config.yaml
n_layer: 12
d_model: 384
n_experts: 48
experts_per_token: 8
d_expert: 32
d_shared_expert: 128
activation: "swiglu"
moe_layers: [0, 1, 2, 3, 4, 5, 6, 7, 8, 9, 10, 11]
router_score: "softmax"
normalize_top_k: true
routed_scale: 2.5
balance_loss: 0.0164
balance_bias: false
router_noise: 0.1
init_std_router: 0.0161
lr_router: 0.000372
n_head: 3
n_kv_head: 1
head_dim: 64
vocab_size: 32768
norm: "rmsnorm"
norm_place: "pre"
norm_eps: 1e-05
positions: "rope"
rope_base: 100000.0
rope_fraction: 1.0
qk_norm: false
attn_scale: 0.125
tie_embeddings: true
parallel_block: false
init: "normal"
init_std_qkv: 0.0229
init_std_o: 0.00468
init_std_up: 0.0229
init_std_down: 0.00468
optimizer: "adamw"
lr: 0.00132
lr_mult_up: 0.88
beta1: 0.9
beta2: 0.95
lr_head: 0.00714
grad_clip: 1.0
warmup_steps: 225
schedule: "wsd"
decay_fraction: 0.739
decay_shape: "cos"
final_lr_fraction: 0.0
batch_tokens: 65536
seq_len: 512
doc_mask: true
train_tokens: 347000000
steps: 5295
dataset: "wikipedia_en"
Below are experts of layer 3 (counted from 0) of a mixture-of-experts language model. Rows are named router (the router's row for the expert), gate (a neuron's input weights, with its number), up (a neuron's input weights, with its number) and show model dimensions 0-95. Each number is 128 + 24 x the weight over its row's rms, rounded and kept within 0 to 255.
After each expert's rows: "gets" lists some tokens that make up at least twice as much of what it gets as of all text. This comes from a sample of Wikipedia text that the model never trained on. Tokens count by the router's weight.

# expert 13
router [120 158 125 163 157 140 105  72 127 124 152 119 114 101 128 140 127 165 163 134 144 119 109 113  96 141 189 105 152 125 115 132  83 102 112 102  98 148 127  83 180 131  81 127 130 118 116 144 123 129 102  98 165 169 114 132 127 169 107 111 107 141 109 113 130 127 142 104 116 149 108  81 138 138 128 177  83 136 103 111 122 131 113 151 164  92 158 113 108 141 132 134 137 139 140 165]
gate0 [ 82 109  93 113 140 103 121 131 113 120 130 146 132 133 109 112  97 125 127 119  91 135 106 126 113 118 139 110 163 120 142 131 160 160  94  91 150 112  94  78 160 124 139 109  97 130 118 128 130 114  77  96  99 140 103 147 151 138 158 126 135 133 166 112 133 133 139 126 157 136  99 106 133 112 151 112 122 138 113 132 126 143 115 138 111 138 140 184 114 152 126  94  76 116 146 122]
up0 [166 174 119  80 135 143 120  95 129  88 134 148 132 111 147 150 135 161 144 146 113 129 143 105 148 169 143 139 167 143 106 144 124 127 120 115 149 126 110 138 127 151 137 160  99 132 140 147 115 136 111 162 102 102 109  82 187 105 138 121 130 104 126 132 148 124 134  89 159 148 111 134  96 140 123 111  87 135  99 134 117 134 145 143 143  95  97 149  82 125 150 116 146 134 143 142]
gets: " of", " and", " ", " |", " (", " on"

# expert 45
router [144 175 121 124 164 108 113 115  94 137 138 152 144 157 109 116 172 155 132 168 142 136 143  85 104 132 112 100 153 128 121 149 120 100  92 154  94 135 156 100 126 118 113 142 103 144 146 168  85 120 136 108 143 128  96 135 114 177 119 176 138 120 134 116 136 141  61 133 129 148 138 118 159 153 124 129 115 114 146 148 135 100 138 166 146 110 149 115 147 159 132 131 106  83 100 145]
gate0 [102 131 138 106  85 153 123 103 115  99 106 160 141 154 148 137 129 165 110 154 147 125  89 132 109 147 149 171 117 123 119 117 165 149 125 118 117 138 121 121 166 141 124 113 124 110 131 148 146  92 151 144 113 125 115 103 105 122 152 157  91 129 128 116 136 117 108 144 137 167 122 170 152 152 135 104  65  87 122 163 122 152 142 133 141 142 108 150 127 125 131 109  87 123 144 149]
up0 [127 115 159 163 128 132 164 186 129 117 147 120  82 141 141 117 155  87 145 108 123 122 172 133 174 149 129  88  84 110 134 128  78 109 132 130 156 143 129 171 110  86 115 123 109 166 181 115 105 124 118 121 133 129 145 110  92 132 142 129 120 106 126 115 129  80 151 165 130  93 118 109 124 135 154 139 131 146 171 110 102 124 118  92  78 110 131 141 133 104 119 116 109 104 102 164]
gets: "0", " of", " to", ")", " with", "5"

# expert 19
router [133 128 130 128 125 138  74  89 126 180 179 146 171  92 124 149 141 101 128 148  85 141 129 161 151 135 112 131 145 139  92 139 180 100 131 168 181 112 130 108 103 167 147 120 146 140 105  90 102  95 148 151 103 154 155 115 117 116 124 133 130 113 140 125 163 127 129 157 127 136 129 106 106  98 120 139 163 146 152  93 128 147 118 116 159 108 101 161 146 161 138 103 151 159 157 114]
gate0 [123 100 120 139 164 165 123 134 159 112 121 130 156 113 132 167 151  93 158 144 151 149 119 117 101 145 126  83 158 119 164 141 124 118  84 164 106 152 103 102 141 133 150 148 153  71 136 157 117 106  65 127 107 117  97 111 129 100 113 180 150 144  62 154 135 119 145 104 130 140 175  94  95 163 148 119 141 153 137 111 128 121 105 144 106  99  54 113 127 124 142 141 141 152 155 128]
up0 [137 132 112 138 141 138 115 139 139 118 133 110 136  88 117 137  90 137  69 118  90 142 157 126 181 102 129 130 152 140 115  97 157 126 155 150 132 109 137 125 142 127 123 121 108 142 122 111  96 140 151 114 146 118 139 138 101 129 113 109 120 124 101 138 142 143 132 143 149 111 128 136 120 139 105 188 106  95  83 120  89 129 124  91 156 145 137 167 129 101 149 141 132  70  58 124]
gets: " |", ":", "|", " the", "-", "\n"

# expert 8
router [150 137 103 136 131 145 143 129 119 135 133 161 145  95 112 133 139 130 136 126 137 147  84 162 116  99 151 152 127  82 123 144 135 144 127 160 160 162 105 118  99 154 142 103 143 118 168 102 144  90 138 107 112 120 133 132 124 131 105 127 102  91 154  94 115 158 129 128 115 156 110  83 116 111 115 133 130 176 164 110 142 131 130 126 129 162 134  96  88 154 159  81 141 136 161 150]
gate0 [117 108 105  89 139 104 157  73 117 156 118 157 174 117 113 139 129  92 119 147 187 151 112 146  93  98 167 113 126  86 165 156 146 109 150 170 152 136 121 157 135 102 150 140 105 103 115 127 121 121 100 146  87  77 102  86 139 127  91 143 100 131 134  78 133 131 103 130 131 145 106 144 155 134 143 137 124 135 143 114 139 136 149  99 143 141 102 163 124 115 105 104 129 121 160 105]
up0 [ 96 134 153 147  98 164 139 124 141  86 163  69 109 147 116 139 122 145 102 114 102 135 123 118 148 143 130 156 109 111 105 122  99 130 139 134 129 166 154 167 152  89 125  72 135 157  69 126 142 133 135 111  86 165 131 126 102 126 116 184 141 114 116 149 110 110 166 122 136 134 131  85 131 126 136 122 131 136 137 124 105 154  92 130 168 117 151 144 101 132 139 193 178 110 148 149]
gets: ".", " (", "20", "0", "==", "9"

# expert 4
router [111 106 153 147  93  99  96 160  85 107 165 104 153 103 103  92 113 127  80 141 106 164 161 135 113 141 174 136 143 140  75 169 128 119  92 133  85 147 151 178 122 131 142 173  97 105 127 197 108 129 179 162 153 120 121 131  92 168 109 132  84 207 151 129 135 105 176 142 150 118 143 140 153 128 151 157 110  89 173 149 100 132  91 162 124 137 135 141 136 112 134  69 108 150 125 117]
gate0 [151 125 170 102 139 142 168 123 149 166 162 119 126 140 162  71 148 101 126 129 115 107  88  86 114 151 122 133 124 158 158 136 128 124 122 147 124 128 151 144 129 134 145 134 111 140 114 125 132 122 142 118 147 149 143 156 117 161 130 126 112  98 130 102 130 122 134 128 185 172  96  75 143 162 143 109 128 148 151 122 126 120 169 116 119 143 140 131 156 156  89 124 150 130 142 118]
up0 [116 124 143  81 134  85 159 159 109 112 100 105 139 107 150 153 175 111 102 107 168 103  96 162 113 103 120 131 117 111 130 129 114 140 125 136 125 118 115  82  75 143 171 105 151  92 112 181 116 114 114 115  77  82 109 114 125 150 129 171 179 157  88 104 122 110 123 138  75  96 182  71 128 150 119 136 124 128 123 123 109 111 117 135 143  52 173  93 100 115 129 127 133 125 120 113]
gets: " the", " a", " The", "'s", " his", " \""

# expert 26
router [137  86  95  96  97 106 127 117  81 136 139 125 129 144 123 115 114  91 122 125 164 133 130 144 132 110 150  77 125 138 130 188 122 103 121  85 110 140 147 102 137 140 125 165 157 161 121 219 137 154 143 131 146 146 119 179 149 134 127 136 146 126 176 102 148 147 102 119 138 133 148 134  91 117 120 121 123 156 103 129  85 162 119 161 145 153 160 153 148 142 128 102 107 130  97 149]
gate0 [159 135 128 152  90 112 124 101 113 168 136 113 177  80 144  99 108 130 143 139 131 122  93 128 171 114  77 122 100 126 148 159 122 132 105 147 133 163 164 136 137 155 152 100 137 155 124 130 147 111 134 148 137 134  74 120 101 137 125 122 119  86 140 136 138 155  76 112 111 183 132 100 128 148 101  93 144 125 162 127 124 147 161 100 131 131  86 132 107 157 113  74  80 144 127  83]
up0 [125 159 141 147 115 131 116 110 126 113 100 115 174 128 123 158 105 104 120 115 101 141  95 114 143 110 127 114 158 133 116 162 111 128 107 145 125 149 119 139 135 138 146 136 128 128 151 142 138 142 162 110  90 156  94 125 123 129 135 151 103 102 121 149 136 141 139 109 123 159 152  70 145 116 103  73 171 142  91  89 104 124 106 118 164 100 149 139 112 125 136 104  96 175 112 147]
gets: " the", " of", " a", "1", " The", "'s"

# expert 11
router [ 92 110 122 152 135 128 125 130 128 128 166 120 133 107 177 150 111 122 121  97 137  88  86 117 162 118  98 136  97 118 128 139 106 182 137 171 128 145 148 140 161 115 170 143 115 119 157 158 102 125 116 169  73  93 114 115 109 145 131 101 147 103  96 132 101 101 142  94 140 135 114 140 144 141 128 142 144 137 104  71 137  83 126 153 116 127 169 154 100 146 160 186 143 142 134 126]
gate0 [130 167  90 176  60 148 134  89 108  65 110 123 131 150 155 109 150 101 121 138 115 167 152 152 121  95 170 146 116  98 157 143 134  89 147 111 133 127 114  84 141 121 111 130 135 108 102 111 113 129 126 152 108 142  93 146 139 130 116  95 147 117 106 125 103 114 135 134 147 103 123 188 149 147 147 139 147 144  89 130 181 160 123 134 136 178  90 152 120 139 100 157 154 165 126 125]
up0 [112 131 144 120  89 132 137 114 116  88 175  82 118 184 150  93 140 155 112 166 101 119 129 155 118 120 128 189 156  91 118 132 144  71 135 139  82 101 113  84 136 146 116 175 126 127  95 142  98 109 112 171  90 107  89 105 116 101 167 147 138 131 115 131 117 134 146 128 136 145 126 161 147 114 171 120 147 121 122 132 122 142 131 171 128 143 122 119 121 175 137 127 137 184 156 136]
gets: " in", " of", " at", " for", " by", " to"

# expert 41
router [121 185 173 156 137 169 177 124 157  95 122 135 129 165 141 170 153 139 142 162 132 155 125 101 159 108 101 108 129 110 150 133 199 144  83  95 140 109  80 140  77  94 109 110 106 140 142  73 158 107  92  95 143 108 117 117 155 105 143 100 142 109 148 160 139 148 109 117  99 120 127 120 115 120 133 103 136 159 147 113 139 101 114 113 146 138 124 118  97 123 128 125 127 110  90 109]
gate0 [127 121 151 124 113 162 129 149 134 176 120  98 158 124 108  97 146 151 102 140 132 120 148 135 157  91 149 161 150 164 172 152 113 120  98  85 141 151 124 144 120 158 132 104 158 169 126 118 128 173 177 144 105 143 183 118 165 109 126 127 111 132 138 135 118 114 136 141 144 134 115  98 107  77  66 108 127 108 142  99  93 126 111 149 150 120 122 137 111 132 146 107 146 141 124 122]
up0 [116 138  96 168 146  85 109  93 138  60 146 153 140 164 142 136 145  75 135 120 155 133 126 110 139 118 171 102 157 128 152 135 117 128 151 121 115 105 124 140  97 115 131 131 111 114 149 148 137 155 103 131 162 139 134 129 146 132 107 109 128  83 109 126 133  83 132 126 129 181 131 177 118 152 197 115 158 126 111 129 123 151 148 131 107 114 164 123 129 170 164 140 153 141  82 179]
gets: ".", "s", "ers", "es", "is", ".\n\n"

# expert 30
router [137 108  79 123  72  84 101 136 149 132 122 121 125 142 130 102 158 135  91 210 120 119 128 138  96 127 130 114 152 106 104 162 152 117  96 110 140 109 105 120  95 129 133 159 142 123 120 123 108 124 170 165  87 123 131 161 132 142 118 122  89 184 116 135 170 144 142 124 101 163 156 129 113 127 160  93 112 107 137 145 125  95 118 152 154 135 147 114 145 116 154 138 125 177 130 125]
gate0 [ 80 114 115 109 114 136 142 146 150 112 121 108 108 182 140 128 126 106  77 155 119 121 141 149 147 152 179 180 107 134 138 130 140 148 148 167 147 148 103 115  96 105 157 151 109 147 165 113 143 108 153 144 126 154 114 171 130 148 106 129 158 131 118 149 115 126 110 106 104 135 131 136 129 105 108 117 108  77 183 152 157 152 154 152 111 134 123 158 128 131 107 119 123 158 110 133]
up0 [115 110 144 103 130  76 108  93 166  97 190 129 114 127 156 138 137 102  86 147 121 152 123 130 142 134 134  83 124 114 135 153 129  80 132 151 123 167  86 112  65 121 116 161 115 108 156 127 138 116 167 154 155 125 101 130  96 117 154 131 129 159 124 136 128 131  77 146 131 116 151  78 100 128 138 134 166 125 144  89 111 122 110 122 152 124 129 119 120 154 123 102 129 164 140 141]
gets: " the", " and", ":", " a", " The", "The"

# expert 37
router [135 134 144 125 137 125 151 147 142 138 165 148 109 118 128 142 135 152 124 145 130 111 138 158 139 144 167 106 138 117  88 118  92 104  94 152 130 122 127 118 170 180 134 127  99 118 139 150 147 156 107 163  89 108 120 116 136 129 110 139 130 152 144 149 112  99 137 170 131  87 111 151  81 162 116 134  88 101 142  89 142 126 132  97 142  83 188 110 121 119 127 124 112 113 112 154]
gate0 [162 122  87  95 158  93 113 141 188 105 139  85 152 174 160 116 160 165 120 144 150 101 145 123 122 157 131 130 130 144 124 137 116  91  49 158 126 168 155 167 125 140  88 133 104 130 136 111  66 155 130 145 131 111 155 109 117 106 146  82  73 155 134 107 130 145 124 109 107 144 135 133 137 153 120 122 123 142  81 116 124 140  97 135 130 101 162 149 163 197  87  95 146 127 138 127]
up0 [126 140  95 131 163 152 164 146 127 130 133 128 150 131 138 133 129 126 104 159 107 150 136 175 127 138 121 105 186 116 139 153 138 103 111 144 123 162 138 124 122 118  95 118 112 132 180  94  89 114 115 160 128 102 148 158 161 176 122 111 130 143 152 153 136 117  74 126 156 143 136 154 155 102 140 118  91 125 127 122 137 185 109 122 102 128 143 135 109 169  94 149 147 132 108 123]
gets: " the", " to", " in", "|", ":", " from"

# expert 31
router [150 159 188 111 147 143 133 183 104 132 142 114 180 143 122 165 138 113 100 108 159  93 133 133 154  92 137 100 105 132 158 137 139 194 113 114 109 107 179 100  81 156 116  98 159 126 125 128 168 116  80 108 139 117 139 107 117 178 133 135 132 101 104 168 102  98  81 161 121 129 113  98 143 139 137 126 163 113 126 121 155  65 143 132 140 139 135 142 138 146 147 149 111 124  81 116]
gate0 [105 150 103 105 144 113 107 177 107 139 170 125 117 164 113 143 107 120 103 161 153 100 121 118 107 147 103 132 114 136 161 129 138 119 129 183 157 144 160 137 121 125 122 118 152 147 117 109 119 138 135 108 115 145  89 146 137 139 129 117 150 172 120 100 128 138 102 129 138  69 112 117 145 202 146 158 142 122 125 162 129 104 134 109 147 147 116 149 163 160 145 175 152  96 148 157]
up0 [111 137 170  78 133 118 156 167  92 101  91 106 133 148 117 118 112 102 148 157 124 129 120 121  99 128  89 139 111 114 152 136 141 124 107 147 195 107 147 143 105 105 109 103 118 106 123  88 149 132 128 117 138 141 140 118 152 158 133  92 183 102 109 119 135 147 119 146 121  97  86 145 173 115 122 147 138 103 178 177 137 127 144 138 110 161 141 123 134 171 109 135 150  84 134 155]
gets: " ", "ing", "ed", " used", " built", "born"

# expert 38
router [150  75 136 119 136 147  89 136 123 106 138 133 133  99 126 100 112 127 136 155 131 114 115 131  84 157 126 143 130 116 168  81 110  70 122 160 149 141 153 140 135 114 168 144 108 126 127 103 138 125 135  92 134  87 164 156 131 113 133 141 129 135 136 133 144  65 115 130 100  92 114 126 141 172 143 135 145 101  92  97 116 116  74 116 150 119 105 128 176 139 121 133 129 195 128 121]
gate0 [128  99 144  76 150 177 163 100 110 151 100 161 113 102 118 155 132 125 136 158 184 116  82  83 144 179 113 134 147 135 168 173 166 104  93 131 110 132 152 115 139 132 132 152 108 192 114 110 113 137 179 113 135 168 135 109 105 148 137 128 150 135 147 134 126 139 125  95 168 112 106  94 119 138 110  99 125 153 183 142 116 100 111 109 114 150 113 121 173 127 168 100 133 132 137 159]
up0 [132 108 194  93 135 131  88 108  99 162 119 156  97 101 155 143 125 147 136 131 148  93 124 139 153  82 145 101 153 124 171 100 165 123  98 146 152 164 140  54 125 110 148 150 129 151 154 112 137 122 133  98 137 155 174 119  96 140 156  98 112 156 168 170 152 164  85  98 154  98 130 103  73 161 158 128 131 154 158 107 130 100 111 122 155  77 111 105 144 164 128 138 111 122 120 149]
gets: ",", " was", " is", " as", " were", " also"

# expert 15
router [132 149 126 100 164 133 126 134 126 103 133 147 129 144 148 120 143 134 120 131 143 109  89 163 144 107 177 121 127 157 147 119 120 163 141  95  83 105 147  95 158 114 151 128  98 130  95 102 147 157 122 144 136 158 121 131 158 166 149 149 145 116 121 145 148  81 134  97  98 147 114 145 105 123 136 105 148 131 112  82 151  89 126 136 159 106 176 177 145 144  86 138 145 172  89 165]
gate0 [157 130 126 130 109 131 114 118 111 139 132 147 179 119 157 116 127 161 156 196 149 148 161 152 131 109 134 125  82 117 178 110 146 122 110  97 150 158 137  59  87 156 143 149 138 139 117 120 147 124 157 142  90 128 133 151 132  97 139 150 132 134 156 119 141 144 126 138 129 108 161 107 118 126 104 107 144 126 158 165 161 135 134 152  95 146 148 141 147 103  77 117 149 163 131 119]
up0 [122 110 149 106 156 158 123 118  92 151 111 106 136 146 131 145 159  96  95  74 112 163 134 133 101 123  95 127 164 113 101 103 111 139 154 114 136 153 148 150 151 123 105  91 124 134 145 109  89 110 122  84 148  98 137 120 134 130  93  88 115 149 124 112 114 117 106 140 117 108 161 113 138 100 137 132 137 130 165 154 121 139 147  96 131 135  94  94 147 128 183 143  83  76 110 113]
gets: " of", " are", ":", " is", " were", " \""

# expert 17
router [131 166 112 156 163 109 135 150 156 105 164  98 112 156 124 129 105 113  76 112 154 127 125  61 129 157 121 143 111 114 152 154 177 164 133 105 125 132 124 137  94 186 125 164 131 189 146 163 144 130 134 117 157  91 136 123 108 157 106 154 124 103 108 119  95 139 134 164 144 137  83 109 137 103  99 118 117 113 148 151  91 133 136 130 161 142  99 109 146 118 132 149 152 159 130 158]
gate0 [123 138 113 113 108  90 117  79 105 129 158 153 127 115 131 110 134  73 108 129 166 130 138 134 163 115 131 126 124 123 119  99  81 110 100 151 128 139 130 107 150 147 137 136 159 133 125 118 138 137 121 132  90 116 134 158 101 132 155  95 105 134 154 118 159 132 109 171 145 127 116 160 176 137 136 121 128 145 113  89 141 110 111  93 122 120 135 124 101 125 103 103 137 115 111 146]
up0 [145 143  97 115 152 142 171 157 155 109 140 153 152 163 130 133 126 151 118 141 159 136 165 180 122 111 139 117 132 183 138 103 114 165 104 105  89 121 111 149 128  74 150 129 116 149 116 126 143 119 133 103 122 120 153 126 145  88 120 129  99 139 119  75  84 131 131 150 101 120 103  99 136 119 108 132 144 151 140 143 132 126 121 146 110 121  97 175 164 121 179 121 145 101 124 108]
gets: " ", "19", "20", "18", "17", "–"

# expert 20
router [113 170 120 119 139 115 130 158 122 170 170 131 101 134 138 131 139 175 121 150 129 140 160 137 146 152 138 106 128 132  98 125 112 105 145 111 105 141 163 146 152 147  77 164 128 149 134 148 154 123 108 144 119 137 140 116 118 135 154 124 144 157 130 147 113 136 116 156 134 159 142 113 129 148 130 148 104 158 118  88 180 146 138 148 140 118 122 133 101 134 136 138 106  86 106 136]
gate0 [131  90 120 146  99 164 182 111 150 144 145 120 118 173 128 115 152 110 119 139 172 131 122 143 162 156 118 130 153 116 151 142 136 166 149 102 148  95 128 125 128 100 106 125  71 167 121 126 146 128 111 130 135 131 117 124 132 162 128 113 114 152 122 114 116 149 151 137 142  78  85 121 136 112 147  95 132 149 127 129 116 132 137 150 143 145 156  97 109 124 163 111 129 152 115 142]
up0 [ 57 114 140 138 120 139 160 163  78 144 142 103 121 131 112 171 118 141 132 144  95 117 107  78  80 167 132 136  97 130 144 172  99 160 115 127 150 140 128 100 136 183  91 109 127 161  94 127 111 117 144 110 120 156 131 127 115 160  92 133 125 133  39 110 128 170 140 140 157  79 129 148 186 103 127 146 129 140 135 115 119  99 107 121 113 149 159 112 127 126 117 151 116 134 138 122]
gets: " in", " of", " for", " on", " with", " at"

# expert 47
router [154 104 130 119 133 114 151 108 174 140 153 140 145 140 176  94 130  84 104 113  82 132 172 151 100 159 159 122  91 144 167  91 100 159 178 136 120 157 135 163 110 156 157 152 125 143 142  99 121 127 152 160 119  95 127 143 100 169 162 129 119 121 138  72 120 131 145 132 139 120 167 141 121 138 109 119  80  89 162 128 112 166 147  98 105 143 129 116 135  96  60 116 149 142 124 112]
gate0 [118 157 101  80 202 160 160 109 147 124 109 135 150  92 125 163  75 137  91 129 156 123  66 117 106 137 132  73 124 159 191 158 157 128 139  90 146 158 149 148 113 152 146 127 117 137 132 105 121  95 101 128 120 114 117 152 112 126  79 149 134  86 144  98 103 140 130 123 153 146 141 140 155 127 106 136 131 124 136 111 154 127 164 103 128  88 127 181 128 134  73 122 145 110 154 137]
up0 [112 109 149 165  67 105 114 158 107 118 149 113  95 155 114 110 188 114 160 147 141 143 182 102 147 130 118 160 116  99  82 100 117 123  92 137 107  94 115 103 128 103 107  91 148 119  94 153 156 121 138 144 127 139 174 109 147 150 166 128 144 154 129 134 130 118 112 126 104 130 114 113 113 116 125  96 127 123 115 121 107 129 124 157 146 134 144  68 138 128 165 125 102 137 100 122]
gets: ",", " |\n", " |", " and", ";", " that"

# expert 27
router [182 112  81 117 155 150 104 142  76 131 198 132 122 166 115 120 132 138 140  84  78 128 113 164 122  96 125  80 152 110  96 138 106 138 103 128 113 123 128 136 126 170 151 142 118 167 146 127 119  70 136 131 138 141 141 118 138 128 130 131 129 159 134 138 131 153 107 121 136 127 191 131 136 112 152 122 130 135 119 159 141 150 108  98 148 110 148 133 120 130 139 139 137 118 111 167]
gate0 [ 84 164 128 141 111 152 119  92 130 118 151 128 151 102 117 120 118 127 108 146 167 106  65 122 135 116 140 118  97 127 138 147 126 141 120 147 100 154 158 138 163  87 167 104 128 145 151  97 156 131 130  86 101 163 123  93 107 182 108 138 104 167  95 152 110 146 158  90 148 146 124 132 127 161 117 128 165 128 123 106 151 104 123  94 141 137 133 123 155 146 128 146 141 111 107 100]
up0 [ 89 119 163 102 133 119 132 116 123 125 155  92 196 110 160 126 126 104 135 130 165 129 119 104 198  92 167  81 125 118 119 130 123 122 129 114 121 162 127 128 123 147 130 111 131 145  90 105 151 101 120 111 158 148 158 114 139 117 114 110 119 129 118 135  96 138 112 110 151 114 144  90 134  88 159 122 140 142 156 127 180 161 107  96 127 126 113  85 141 109 148 127 149 131 133 112]
gets: " of", " in", "-", " for", " on", "–"

# expert 6
router [127 106 149 147  96 135 175  79 144  87 138 149 124 152 108 123 133 139 107 108 108 144 151 151  81 168 126 123 137 108 147  92 147 128 149 122 163 101 147 147 145 115 145  97 156  99 125  78  83 126 136 129 121 107 102 133 102  97 147 138 116  89 126 129 116 116 114 154 116  88 149 154 121 143 158 142 125 100 167 123 123 104 156 112 158 133 124  99 128  76 123 104  95  98 158 103]
gate0 [ 99  94 125 104 128 149 140 115 124 106 133 103 148 113  63 137 125 131 175 145 132 131 139 108 170 135 128 135 182 131 100 162 131 131 139 129 111  72  88 125 105 126  86 132 106 137 129 147 115 142 107 137 155 140 123  88 136 114 157 103 159 140 165  92 115 137 149 139 150 138 155  93  77 113 131  50 127 115 146 130 122 142 143 173 140 132 133 151 152 132 124 114 142  79  90 108]
up0 [108 173  98 126 177 147 125 179 143 132 143 159 144 126 119 156 128  98 130 177 130 112 138 138 131 110 146 117 115 127 118 157 112 136 128 125 102 106 107  93 118 125  92 137 123 135 158 178 147 134 136 139 136 119 140 157 158 137 142 157 164 134 123 179 120 114 107 155 112 135 151 138 119 107 116 124 157 119 134  93 191 136  82 102  90 126 183 171 132 132 117 121 182 129 131 125]
gets: ".", ",", " |", ".\n\n", " and", "|"

# expert 46
router [139 110  86 159 122 122 119 139 129 147 134  97 151 119 184  79 117 187  90 153 126 100 151 139  88 189 142 121 106 161 181  98 122 105 148 102 132 128 152 113 132 170 122 134 110 133  99 106 105 114 173 128 126  96 120 163 110 127 168 163 114 108 151  77 136 127 134 170 132  98 114 187 115 166 126  94 115 126 148 105 135 133  99 111 109 140 103 131 158  82  64  98 136 118 164  93]
gate0 [140 132 154 131 125 106 159 104 143  93 102 131 130 103 125 134 127 113 108  98 129 133 126 126 117 117 109 112 154 129 119 145 157 126 123 119  99 108 124 134 110  86 141 116 147  99 194 136 108 178 174 158 101 114 120  42 178  88 146 134 120 157 104  87 126  92 156 131 135 111 121 128  96 167 130 144 136 102 138 160 102 151 145 115 106 107 124 132 129  95 135 101  84 126  70 122]
up0 [107  92 148 103 121 124 157 167 158 121 107 124 136 113  98 136 135 123 174 134 158 128 117 113 169 125 148 147 118 128 145 147 101 113  94 111 125  89 159  70 140 152 130 130 139 131 142 113 128  83  93 100 101 154 179 172 109 147 104 113  87 136 149 156 121 141 155 109  88 124 106  92 182 125 113 164 153 125 124 122 103 103 131 118 165  81  88 130 166 121 144 124 163 100 161 125]
gets: ",", " and", " |", " |\n", ";", " as"

# expert 33
router [130  84  76 128 119  94 112 126 100 143 103 133 108 107 137 102 157 130 154 110 113 125 104 138 120 105  93 106 144 141 166 114 122  93 161  92 113 116  73 118 108 173 190 123 137 116  90 134 141 163 128 129 101  98 134 132 154 128 145  94 113  84 105  85 140 124  93  82  96 162  94 125 119 120 121 145 119 104 101 102  83 147 125 132 104 122 113 119 153 150 154 145 154 158 146 163]
gate0 [116  95 120 158 150 140 148 106 147 116 122 134 149 114 120 112 164 171 125 126 152 122 117 129 149 115 131  94 104 135 132 143 132 116 129 128 114 139 145 113 130 180 150 109 138 151  73 165 154 163 158 112 121 169 118 152 131 140 154 109 125 129 175 160 151 116 107 117 160 157 125 154 154 111 107 117 133 114 139 144 147 127  99 157 118 147 158 125 182 135 134 133 106 152 124 129]
up0 [ 97 116 105  83 106 126  93  84  88 107 137 112 104 137 125 141  80  78 119 125 101 153 177 103  80 164 103 153 118 131 115 101 110 144 154 125 113 131 140 130 129 133 137 102 100 135 134 125 140 112  98  97 158 135  93 154 164 106 136 178 103 131 140 140 113 102 135 150 132 147 178 123 128 146  83 176 122 129 112 116 143 128 169 151 138 161 132 106 109 146 115 115 173 105 125 119]
gets: " was", " is", ")", " it", " were", " not"

# expert 1
router [120 147  92 139  96  76  95 163 127 123 135  75 139 132 113 150 145 140  72 100 108 138 126 142 114 119 121 139 149 137  77 134 134  96 138 135  67 107 104 128 142 134 147 114 112 109 142 165 139 131 169 118 127 137 156 135 118 116 158 144 135 166 143 185 113 125 154 108  91 117 153 131 129 142 124 163 119 116 135 140 126 118  92 116 128 114 139 150 146 100 159 173 133 131 105 118]
gate0 [109 146 122 112 126  99  91 134 117 116 155 175 127 146 144 106  95 122 147 146  89  92 112 151 135 187 114 107 116 142 142 130 141 118 114  91 123 159 130 144 112 126 125 144 161 124 137 146 116 106 103 137 123 109 139 144  79 145 123 103 129 113 103 145 154 153 129 120 121 132 140 101 104 122 147 106 107 129  78 128  92 135 100 151 119 135 156 124 137 139 113 103 117 127  81 154]
up0 [131 101 126 151 113 160 102 121 135 121 140  97 119 117 128 133 151 149  89 144 137 155 137 151  77 167 115 121 147  99 161 115 163 140 161  93 155 158 138 124 126 131 162 119 105 142 136 155 115 154 102 129 137 108 130 170 150 102 182 156 111 125 114 115 149  84 106 125 151 153 182 123 157  80 162 149 105 143 153  97 136 138 183 167 160 121 150 120 135  97 120 140 157 139 126 168]
gets: " the", " in", " a", " |", " as", " |\n"

# expert 22
router [130 145 142 138 176 141 119 129 104  99 121 144  99 136 132 115 108 136 103 126 139 149 114 116 159  88 124 136 186 164 191 115 161 146  94 123 131 132 124  85 103 130  83 205 136 177 149 142 159 136 139 127 156 161 111 129 125 136 115 136 132 135 154 129 117 165 126 102 127 143  83 148 142 133  92 158 174 103 101 134 112 157 102 126 146 126 131 121 120 127 132 159 166 121 120 119]
gate0 [143 142  96  85 175 171  90 122 101 164 194 125 127 159 158 113  95 154  93 172 133 115 143  84 161 163 115 151 135 138 170 131 111 124 148 102 158 128  72 118 139 143 111 179  94 165 115 141 135 154 118 150 140 112 135 109 110  98 135 142 102 111 137 106 157 129 179  93 100 122 105 108 154 115 117 154 149 134 108 150 134 115 107 144 146  96 141 175 122  92  91 104 127 145 167 122]
up0 [ 96 121 127 124 107  29 159 140 173 101 114 113 158  73  86 147 150 139 124 113 102  99 126 158 101  95 136 102 125 125 125  83 161 109 119 142 111 125 141 135 122 100 146 116 147 114 132 142 153 119 108  89 127  61 154 176 148  57 142 143 164 127 131 139 111 137 111 158 164 132 177 152 119 126 143 109  94 122 132  73 135 122 121 109 128 116 173  94 135 140  89 142 125 167 127 105]
gets: "20", "1", "19", "3", "2", "10"